config.toml
n_layer = 11
d_model = 512
n_experts = 32
experts_per_token = 4
d_expert = 128
d_shared_expert = 0
activation = "swiglu"
moe_layers = [2, 3, 4, 5, 6, 7, 8, 9, 10]
router_score = "sigmoid"
normalize_top_k = true
routed_scale = 1.0
balance_loss = 0.0145
balance_bias = false
init_std_router = 0.0191
lr_router = 0.00168
n_head = 4
n_kv_head = 2
head_dim = 128
vocab_size = 15191
norm = "rmsnorm"
norm_place = "pre"
norm_eps = 1e-06
positions = "rope"
rope_base = 10000.0
rope_fraction = 1.0
qk_norm = true
attn_scale = 0.0884
tie_embeddings = false
parallel_block = false
init = "uniform"
init_std_qkv = 0.0246
init_std_o = 0.0
init_std_up = 0.0246
init_std_down = 0.0
optimizer = "soap_variant"
lr = 0.00333
beta1 = 0.95
beta2 = 0.99
weight_decay = 0.054
lr_head = 0.00323
warmup_steps = 90
schedule = "wsd"
decay_fraction = 0.668
decay_shape = "linear"
final_lr_fraction = 0.0
batch_tokens = [65536, 131072, 262144]
seq_len = 1024
doc_mask = true
train_tokens = 508800000
steps = 3551
dataset = "wikipedia_en"
Below are experts of layer 7 (counted from 0) of a mixture-of-experts language model. Rows are named gate (a neuron's input weights, with its number), up (a neuron's input weights, with its number) and show model dimensions 128-191. Each number is 500 + 40 x the weight over its row's rms, rounded and kept within 0 to 999. Numbers have three digits each.
Before each expert's rows: "gets" lists some tokens that make up at least twice as much of what it gets as of all text. This comes from a sample of Wikipedia text that the model never trained on. Tokens count by the router's weight.

# expert 1
gets: "\n", "|", "\n\n", "1", "4", "3"
gate0:500485452581546515467464480519539489547500476515491528427493495470514478497491453539544479485508493504458432478480485521464494549513544538461556469559471504382546523510395477493506501500440502
up0:528464560467431501475466520521470470511469490540539512503471527504432539508505502476486503520454500421468555514546495461470450436487541504531493547495487475545485564504556514451569541526597504
gate1:524479484469477459553504505516477548549516546551467535483448498398484494493539486472540495464558493512510539541481517514508541612465522558496510494467544468468525515467516424577463483478474419
up1:429522520493491469537501404549470607485527540542473500534553478496521496489547554527469603538526512446474529528469445548514501530519476501488546517476536467499543589513477459532525442508605473
gate2:478549502525543507541580442503515518583445508459471517556506448519493499581467562481538382521490486461543489538488458487560535531463509476507498545516495496532500506465432543526504519427523587
up2:454521520495505502574509587546466514537528530556484531561539500481426548576512508484537465477536511491556497494553422484516550528411553537531495496570467505476538524546437486517441452433514553
gate3:448529511498439516494535442513407541549547492540517542447533485429539490503616496431481555474464408560524507546565548451552545481485476490476538497467414465481438585524506576529491525503514421
up3:534553505417465509501484515509475514479464515489467533533479540549546506504464446483537500517493568491529512452462505478465484499514522572590406508579499471564518437463476490356553419461495507

# expert 24
gets: "the ", "to ", "a ", "The ", "and ", "in "
gate0:455554461471492521492525491584441521421560487513505512577507545449543527448508516465517483500515467550415458522444461442600562500489519465511476468479535504466491565478455482523458414416558514
up0:579453512565513526483489547399593488509491527438524503472590469532440437543523461590503501485477552506542538408536518539466423524501521574525512503505437520536528505533577469500505538564471494
gate1:491494455496509501487484560385493530513560508511572511481537545480523439414522482506438536503465441490584497463538564473593526559504549524491507523445490493488490478559486457530558471513523486
up1:545554438449477514504468587470500498432422475501495512486511469504470501425509505455414514538528430500582472547547534470597503492483524529469524535475479542545519502480420498531575514521510509
gate2:515535449526576521518452565527472448499488489562457517515470569491499517554523542527514530440476524502529481443493490584494520497402481500443556555557485397468488529523523510465490482475498524
up2:493539478474520494420554442451529477476528502496489464530510434502517522553443521510532477508514518492503554534522563476493521468560523493526505437526535475529567477511501574593542513515477483
gate3:518472434449427444457490536494439475472482503452456497530486461517509525533556538529452528490498481510452500520542502424462551526519457412520426533499517528455497478488523536507524429511581517
up3:471517448484496529545550511426507502516494480442498485511489496485506564513481513494527553438460424575477505467481482519559490521525552546520469421469509478501528508545501534509513445469498521

# expert 31
gets: "the ", "of ", "to ", "by ", ", ", "in "
gate0:525518467433512476427535513446558522504504500497410503503530481474461465452509535428429464514427457486490406468470501507452474489482504505525563559496425500524510500489494546494539509463517493
up0:458519543528559491483547498461448510515518489547504586531533526532529515444577496436466517506475478526551446426516494495431478533470515480476542551544503531553507553542491565548587457496378517
gate1:502443517478501568497485587508458468474552531440447556559462466428501548491436490405440425502573433528450408509481492503592480477541477523580471511451531434529485434544526431481482514631501521
up1:501542519504552408475478429532517508501418487541542470513543484539479510506509540589548559444477570476531594446534528510456526460423528445390556518477471539475517486487497564498493523388535527
gate2:441522546507445553557512560431511493518476578551509445492469461534515466516533536510584510506441524527567538513486537521471540545471515499439483505544429489485494515491476447498488542529497488
up2:587477481451533480536558464541485540535453473441544531533536485490458496448499459439427501516453534535478490511529452578486485466535527508547565475452492457455516530452444569444550512447529511
gate3:471524409497481538456496529597518464501479456461547477462480519554576479463458570503501494465470545485481467521545448481524438486529571462531563485436512521499503563599393479496508438461528456
up3:491422505584400512486503467431514448453406508487450482489497435516471550505526479518510582458479460490502432495456519535424463500462453504501524450554483529450526476437550461435457587446469542

# expert 27
gets: "the ", "a ", "s ", "his ", "their ", "her "
gate0:552468491528526527476483465452515458470494494531551373492444469461564461451433495465466494457529465501541498449535538525510455592494542469586514498540537548501515455550531478493494456496462509
up0:490527494509504485510465523472467515486530491396474628469486508479491513549512450558549480519533469489461488459542511440477519343532475409516447501514468473500507501474436532440482530458564496
gate1:493488538537473562543482462483489486531470511529474496491511443476486455536492509481491460525601548456492500471403594510478499583450485558543507457562511466506500437486513439589539465504517537
up1:504505481537497521541484433520570532468545509492518499516446465501442497592519536476498419560559527441504551491474576516488480613483472536550497479536538508464549515537456456529503484517503620
gate2:482464488457514453501513439434498404457492533465542455474532504508545509497470497506476496459573431513442521499531445512539526430491492473516520534454510529502534519490555565531431512524556556
up2:538501447523543511451463469567461565485500587460516548495437501528447477468505482501456475495477510474553465475483567456510527569519490553425544507522422493539501557509465486502473615508487565
gate3:451492513481522480568505484536514531567473466571485606542451502488523528482510534515436508437537504455498519474564509532533450551561491506498522527496496517522476489450511460508446506446502590
up3:534478518471549481513470549522512574506556541520515519447537517458538493422490478563438453469458494468472454493536464506584469495555497556514496471490540464491547440582476549486458514433447593

# expert 30
gets: "the ", "of ", "to ", "in ", "by ", "s "
gate0:441457557527531497436457514501458545470538434457541542584476434543488412582426456484499461475516564476496462534587462489507437446530471462507553575503456488521505559525514438489473486401470491
up0:580531492464529459491616542490504544469451538542498530511521501517549517521530548517526426470493477497564581541522497463472494517448537528467530502473475484459527486535480462501494534470511468
gate1:464554460503549478466513499507505545403546403488499571512469522488502571477475525486527460542524447471565540538514489483534477554539452520496488518514557436456396545517432519550515516504468506
up1:552549467512443537406492494465507528547391568529491396484503502490490437553513457553496475504453489501529438514492518524505521465518563452465538502507504538477561478490538459471472502516560536
gate2:499486467418417474500458479412492479488532516490481476475436422455508470517526481561568490499509496523529517520513497551561442471454553518500524506476513494508482539562481481485459509438513423
up2:485510538520526491502436466566489462518448536549519454510490471439505575568492542483413484487439503473491533406524566448542517543509459467548518517552418496488507457530498523447541421508465546
gate3:496518474470493518413502525530493522475476543518421423436516511513547424550531430511460511505423506515500514524562516525509531537569451477592505409498414475538434493516431527521524455594484541
up3:500514505525520502525469471479494476494490470473588496541540478551501588522439486483509494479521503433542446494478455547503485511487539450525491541454560423507583450529503541522489540496524452

# expert 26
gets: "the ", "of ", ", ", "by ", "in ", "from "
gate0:523489450484460447476521507528471544508554529554533458523505454495492523538433535449548491526446519534402512489470569496473478561461463460571471452482481528518487538500522451544455456405493457
up0:500502532526528472496470503477502466465440474475410442474490550558491488486519442512504466470530488474605496527531404528543490516541517518455529483519546502415512454512472522425505540568523542
gate1:476507446474460431491496533482535549542545471583541577512469513520480542507564492519498514532578505520563512427484540501450503458514490454497501479433485545494488490477515466492537545510553491
up1:465544496500523462489509519482426495396490471542532461488513511512507444454466471463494524498526459558488556448530500484438544515504553516445581381516468446530509520474510487437469506489481459
gate2:444496542462521468454528474507519496517482602478432508531472545539538515453531525487503552531534444509535414513528599493517554468506505546441534500502530459517478508506545466495486492514510495
up2:494509458465523557532480522497491491480469570436475589467502528491402424514542582545357516490526409478487471409550507509501500491497521504479466538456460478540504517513471529504520485456522459
gate3:473482508477471472487597502544503560501490483421475535481515490520522545552469531545516446495446499498575522512494537536508436446504541454490508465520481526542433483528454546464540500440529486
up3:515495476442468490615525522480446434583483511538528534402586526490472510563457580453515484480520521514532494534483493501509511520504507485547507525449505564546492450513514556482489512503533511

# expert 7
gets: ". ", ".", " ", "\n\n", "==", "==="
gate0:479551544483470468545446449509488453495521566440408520485489560445455500477532489506601504497568553536487523498556526506591528492506483467608527520449511487469454517529553527546449540410471437
up0:499501452530484500460526517506517537532548454525531518475461416512511495467486525494453533552505482471453554480460546479502523408455459545468525546509450524533504450462506481503575521574470563
gate1:479473460520505556548501450495454448511552527453459549529468436498487466502380545575555464519471427549597469474428514524510493468505412512505504451412543468448519486513601519486497495552545460
up1:502528473497529516531471518465495453479516498495544464508470522471481471478517492491521453504470493489520400499457545425452410492494523438430522467568419493536581388525402504467494485517454486
gate2:467507603583561477470531485508560497498458439508445448468514447431426482483527513512551526462522531539514458453542466479546484574514504448516519490446469502545503457445496493516463498506431486
up2:461583538509480453471462579486594432489414501523461471512487467455503508479570502465509445507528529492482483507402436488537593573465533499493477521579468512508513484445526459486483572506534511
gate3:432480485482545488554463477495504585411449476565565475466541510423529480460410463535530467456497530477492502467533446524461502497447474569484584530512499505519569543503460540473460530550443497
up3:441555497473503430433514532489570512548507602517525535465470475488476451433415446533463559464597469454524446498575511450556491495453405522521549499525507533513500522480543540514489500496440555

# expert 28
gets: "the ", "a ", "s ", "to ", "his ", "its "
gate0:466508516490559481491587446501536410522517500494497540520448549484473526514520523463444532561487492527508516498496573486524523583466458486460572548441534490484507576492524553516491530467543423
up0:514481556496565465459502520558441551518404513493490432509578439523536489527519526517539475437559461504509473557563456442497452507590522512467441598514502452496499457479508454579596414550484480
gate1:492477493568452546513466485489547503508517537426472471540427550510469506532473476522472424504472610490395471500507507518495469492575455552483498443458547527561511482469497586464620483456536494
up1:488422529524438480502512449495472600540516486529466455532481432536484521559465518501528460504414499553496490500436431570503391507495440510476457508497468463504487431544520455501538526550556590
gate2:540526477477485480531533517468545450582561502497425527476467530517505531543505486482483482434532497534503451550475532415476462479525477478547551493455546469464555458546561542472494432471511518
up2:463489557549516510501455527534475589405529528510544516529509480535521429504557451545502441530477524498553509461457529554491517520499481547453475560496494556540436525427459468498489575553472503
gate3:506529588485488484522592506510627480486552581545514493492484468594466499529501480499504468513494511509463546527536517585557461432530486466485495560536509437513530593545488435495508447565533481
up3:471449393515490504532469448513461483461485469483488465514555486410558485451484501498515536399478484495513473458486522454518504531471444514504535464506474527448443470466483497500492592523508531

# expert 2
gets: "\n", "|", "\n\n", ".", "1", "3"
gate0:479498502528503493532490464555467494482542557517507467536478537479453510438437465530534471537528461493463506498552601579507478487473469516454489465568542452462500519458461554537471539518549509
up0:439500503521457528470541510534508483469489527485541453594455524418495464491559572442470511451479503542446544513457503415471532467545440536596454535488448460533503449561519540506583522506493479
gate1:520553509476529483566546499488462413508522439510576534485509474526493490458486518489466481470503512491492466465495510531521548463567460488537580433370488510527553521500513516411487441474539507
up1:449560611460470487532424528481576508461462492515449511537534529472507491462578477513553587526508542491488441470496497475448394543490548516359486514473548592524487544459519545514502514489464502
gate2:573554548544513467513426469486541470508509510534454442538549504441486537554542488470451432481542500530461570445427556515491503486470565524469462462546545489509501486478511572509531556461428520
up2:510492499471479475503554490465467467573490437547518438529538534491488460523511471492469522540496485528484529359518532498472532483537481463513528403527425570489489465442491590537559430586453542
gate3:494424488515465392484529472504439576511422476539531404521396491539481508505502531463530491454485595453444478458492478419552463463482466493510545499442414532514566477521509527582460477409481543
up3:536486480434488555556526459498490448588502450492432552550479545449476523512582511421488559485485584507511549506536532517495482497444433607503556520465560582502513507503515488499516546450427510

# expert 8
gets: "| ", ".", "- ", "==", "–", "==="
gate0:433450563524458584464555488524487522458496467485550493467502463517483525482479460482463433538452579526511503472608513516448573534504559489561568584493506440547560612474511626543522538536513566
up0:475435534554450509534552515563518468451522490534468511518476432446480518543436458514502499520445504533548554529452465467480432509561492493474432488536472534525450537523511519509522504534473490
gate1:493532514554445496519455514508441490597581486467500542488522408476461591541483507497488512438503527560419577558560511432524533494463457550487510479481427562572474531448483480569490486469569488
up1:524469489539473455491508584526456479566541482497539520411570434523459526479483516498482452462538530525428577524566535468487512493505507516474500488511454519529482469488481565596504521465533515
gate2:526505582503544496529502527492533531481523489559544473515497517558500584559455486451522512453488501501487521503486491510460441431483431646491474466483481474510497585513474494520615490558502412
up2:496482493544516553497439453450529551533510462543503499542537476501523549554511471541519528493535500525495469523484568535450459436498499573542524465508434499494505525557465509507569462468553516
gate3:538527451487453499411535512452528487509505515536475456448515504512565480477585478530452483482476457498521516540490500470359461450426473574527507485454492472515532516523411523503454532503444479
up3:563559489563599577500515498534521506453469579563499470508555471527547467507463485506551548553515496523477506492468490593445490519428466524506418447484539525559560523490534514493509491484478439

# expert 0
gets: "\n", "\n\n", ".", "|", "1", "2"
gate0:471537440540514507539565445456457577519562494528496561472539474593590451450475467493503523514514587576489497480536485462534518515458478533508453549533577531497547505490482482502455525579504535
up0:455455508448552560543585509576541511441468487503518520411482505463548470444507504526545467466484546575502515434551542413574532541542465522486464550472587497529497503538513431504500496467453489
gate1:523504469549527504518497543476605464479557536473525507505431436438490445446462493476417458516499611521498515460555493461584549487526501476516488459539506507541507493509484483508489455502546442
up1:537533556476565540507484430519515531538502499478467467529541529484493410456488504516520552530508471545440465562438506555429490512448471562482411597498547495525465469467486531439524519504499480
gate2:553470544487468511525501538462516536482513521536463453507532602391483450462544424534522488500556478505503558543532462447512476603448442572506458483576522513511487495508506493543506540508484569
up2:562496497534520429489518514536508573455506446527562530566468488547493481563460439489503514418491423480436446515577468543509491513472483546451428540516388500474523571478527440465505480481507513
gate3:519526506462473553506504499516490431495532541502485413480530463493522465575528494495488495445497489553465435497516494545469436422457539517488503512552512501519494489461548493522539490487535517
up3:480493519493407445456464536481557495511473602503515578432471516494490497479515521471568544466467486469497513477569516471532470513485499559582499508528521485542457403483485553453518490461561520

# expert 18
gets: ", ", "and ", "was ", "is ", "he ", "it "
gate0:479497524501457577513494567465507561574527487505551509547542555548512470484549535510504470510504499539514430507495567484587525509498450491468569407460548473527470429530518583467483527420481501
up0:495490494472435449501598502482513512521514458477474542469458456506486541520541512489531449551485531501484451413498477422542513492516547517513497524531448443536511476483530424520492496589548485
gate1:477528590475503521498543386526452562474546492468503460485475506414499440568625597473491474441523549484474497464507510523453471516510450404485553471510534496473551589536442534499492481509491496
up1:515454527547464477523469500501503539531460495558539498471487544521521508519468404525430467529440472516539485522610495451546485484502467567500479552466479498412443488510494438551446489524482499
gate2:447490576478445509472524472534484516514489493526488525502494513518538473497530560522507457533406462510536585532482548437547453526458488468506500581476529523425503552419484494588508464565495504
up2:489549511487508491392544540481553490522444462519526506478530500530516485488442502535527474468542604522520442453517450577507495476526505498525535475500507571493516515517506424479513561469498451
gate3:433492460467495486525513486535541554540493556458558517557479475505557519532513554487415426439465444477495497514449536459522442488490491499471511465472554502487550543416462501474533529514540536
up3:517472468477476526489430475545528534553513539509558515565478485523516535457431508496517455480483498533506430520526542474504450500489516449459511494479536444566402567536535526434508512458461502

# expert 29
gets: "the ", "to ", "s ", "his ", "with ", "as "
gate0:496475513363511503513459529497518483469531499489524459467467469417470509503583546482419508589521520508568508517464505536498513467471528540486523473508494471464387513490468467431546521467494533
up0:486585430533462525536508487571475498462549532560575493508513513470521467552440379537576518499511522524529470567517552412505501442496520480579522510473488464558519463487526512534454513394506467
gate1:439447464559537497472468440461540508458571538446483417479551545514505489567575488551530495525465495492490510514549469509519497505457508542522514440393491472517563576556498511481558473531487531
up1:503463511502492490488585558528507478471497532516457524446430539475502480571466502401558477467533481445495481458457476489472539481507486494517496506546512505507520557516544486522469571557527523
gate2:506493489494525534464469543500526520514423494475464573477444513482481520471495524533498459414496504525499485440456521516519579533516455461507433484498556498492548517473484488461544492574589529
up2:540529537569485501494515447504590536501497487537477496533482497491568565526559527521432448445505515513533479521558575452560527483502475466443515500518536445443529476536503516474452554454483477
gate3:516483538541490543486529584551439506548510556475555529478567470393522470497461472491524496460417533498572485490523497425517532497504452451495535485505461534549574547562465405498544497442488577
up3:522448502561520561500497501485483469529511453571523473436549531486560533482505570488476531516452527482510461430477463471528549625457527521549523480566559485431406564520484578434468552438495515

# expert 25
gets: "of ", "the ", "a ", "The ", "as ", "at "
gate0:492509506481501476538507491560554486575432585488456490503555493459472532565512552500535520539561522539560496495395554507506473523527493460462460601473530552613474479426520506541498477544488486
up0:451432511538535469466451382491528505435504514440542596529496463494444535472450556560434518478581580564524506472492497508476504515420536544554535491491409507477455403509500554481551467493487421
gate1:497517464426546453503608497459508438521512550468483510547508623530478465479500520479440546475506497516512470468522500521513486507530521502516558462470512525542471529524474521541520568464543421
up1:456478545541523550475531523594473511455458554431547486563522526533499496541477477520485557567529510467475504573422547451529478492490499506534491527539519470556505504490529522506537567469556520
gate2:551453462501486479474549555504485519536493475525449539527528551507561523469535531525464425571454471501520518489508488454526493492548465506505493485464498495506477519474490499457524437490445479
up2:516489509525420535488466567499545522544531431485535472457547428507464543552549449473514489495522497443478591507469510514511453483441479540517504482488413475453444481463463552436512503499590546
gate3:469459472436481466510481524495498530593517514552487517478563513461502581483502536432480462536497494497467466456486528502484461450476459505510496549440418570537431465504525483614458480546535510
up3:536518480519561464481474441520516531510587505496432496519481522458462479481538544486574527525518460534410473475523532556497449477479496508521506553490493509496458404597430493475508488513430533

# expert 19
gets: ", ", "was ", "and ", "is ", "he ", "were "
gate0:490449504465489429564536549467432444502447563496486511481475579570505519488602516546524457494572466518420527471562545465511533443596468435483547515486481504463489567465477520559555500467498540
up0:465477571515523486526497489527446437477537519556464477513463476552514420504516536555492514521484501530587472555482517431503482482458520460522506574495538533526498485481444562517532510468448559
gate1:503502521568516530487473561496540532502515492459518488589524430531431456480496517483477457431462570490524489428497572552517498414496484570502523512475481453438451529445504508577504485468489449
up1:494462536516504542489558494534480536511501460563494458544463548510518461458525430471437408563505536530434499481476454477476477497523503490532500521470536445495495485511421526562499534470521588
gate2:487494532516504480476542533485548391496520523561565491502515464516503464465472470452461515543561563520471438469523490588494517583510542485441536441523464511531481457422430544550495498475475494
up2:514454596526499462529470514558509455446522495419469526503565444486516589499543496480525504426504533540539554538517560507555495472590479462512508549557555551494508509415470482464569436436543560
gate3:454556589457459520509489549514467528566483484526527546453522437465537530573485530492480487467439482437466512479508550472577538538494568472467546508482456441578465497493536500582480459574447486
up3:480505484460527513504563421528456474481520539506543616474502487502448419554534522525447456483502530508520445516480447530541562442523564528482447509533428534483468465434526489590487525500491549

# expert 3
gets: "\n", "|", "1", "2", "200", "201"
gate0:524513547592517503459500486465505450478463513528503437528508501513496465512551578526576485419520557483496474479521478555522420527526518489509538546524557535536512555475553514460539546498525465
up0:473443554503512453453529468522589433504501514473510467435503481539464460545588519507484473373461442457461527537485411550505428472488568439516458496513510496508533484491515493559504475459574507
gate1:558441409568513443478520494524538488429508524514448528435507557438436461568537505470529498490516511502533521471515519488479455473423613568494515501511454516515547561533511562535509460485497527
up1:532469484507539412476515556527504451504515470505568485515500517415472475539505527494488502531545525478571553474487541367500537475479539535437404542492506472476531514523528464533502381465588476
gate2:528510529499464455511520462480420435489510461515462510517569496507450514478579459469474508441519422486556533531445468498517529495523496543449532492493491544476507570502493583440523459479536464
up2:493484488479484541489493464473537518548517519533504490507499515467510480498460454605455517477485505532508493494475476490488451571581452451494570405530464529615546479458472518489459529560572511
gate3:527532519453452470517499447513492453533562555473472500483543541472504496581457457486543510439485467523480516545483446529501558511416516491456501481465542425490439573520522432516496550449455471
up3:515517593577544477464524545507460546515398446555542525555551450518525489441533470509419502481461467526475529424505415444476509499508466416476456513444534513490408507438476530549546485535496513

# expert 22
gets: "a ", "of ", "in ", "and ", "to ", "("
gate0:450475589500478454478489478504524516510520462488426484505476460490563453543420498555508525505436505563533461515435456462533479443483458549499478411515525578497476483511555550478466520515451486
up0:482483476534499545516475482425523515579539500460462520529437520463497540538505575482499536497534552453525414408451414607487563519572478491520504517509447520484521613449498529427550429520467534
gate1:479500537555532469523476497580539446507485556567489491525503473483495524480462533528532524508518518449492545504568521437471485495538369530563517473546502399484552482500485463463505451489530427
up1:488477507548519478564563485467486516573563486457526490486504525521559480495509479492494606454465526470491496576494457493506495522544495438427538483427462526524472472486549506532528477531468485
gate2:447564523541561525503454525513473537557484512558494542542531494573473490490554498505504529504518523500475476598577488416527494514470521482489523476476426516553524510560501536526483552464402459
up2:553442511525506489502524457508513513506499522450514452531542493468480496539445490541476526480495509523430488476409517468483506494502519518487554474472464461485564551406444489489464515478456502
gate3:522521507463502512498471471495427488490518428525572532598459518545478473527569488512520505357474493463473509579552519496441456518566432509472509502472508523539492533508501527539447458443526491
up3:587516458497481483440471505507466438486439533533475467477627493481510476528474538459461491525608476497482504483523425466457524442462514524495490556464493529436451472517524433454478522480539480

# expert 23
gets: "in ", "of ", "to ", "for ", "and ", "The "
gate0:433521515580564525461541500546429493535566563497452533556570538477515602488423506416522501522448517522459482501481493496488553524451490512464488540468511475569578509496496500488574479492469502
up0:552475515492477507532473508473527498462336448517545523451505429541503452496525521598478466537536485500569515499485522498504555475492497551531516476537493510496451493477450442576419556470523566
gate1:444485506510536488472461524533505514573493539484624551467518445482526490429499514403541504546522520519469495537524596468498467480483478485517428539448465469545434457515555515495469504472496503
up1:536470500474496544550484390513455489472530500480517505510418486514419555556489491540473427422495541458490421481443520458473491452544508502436444491529503551426541535547532474526484458495486529
gate2:508550501550488579512555520581485483433577612518423504400570507514530494523470569449545552473516512488435455455578494488439472543497607510526498536417474489488462494510445528547528454564565528
up2:572513477479497490483518426587527491440579511485505518463522511423469500460402521521509477515520508510446484514460468491499542627489509575480440538484566462403462525478442563464538444461490526
gate3:526571530531533478538499532568475457463501493491525562434472481548466504549522462551525423527483495492452502531538487503515490468493526460482517597456574459520539457479477520549466460473482437
up3:428488445511464503536492484466459401533586497476484569415485551492449558485432491510450455533463471550447540481577571484464495504537477479435481475511441496477552465510489519448458446523488436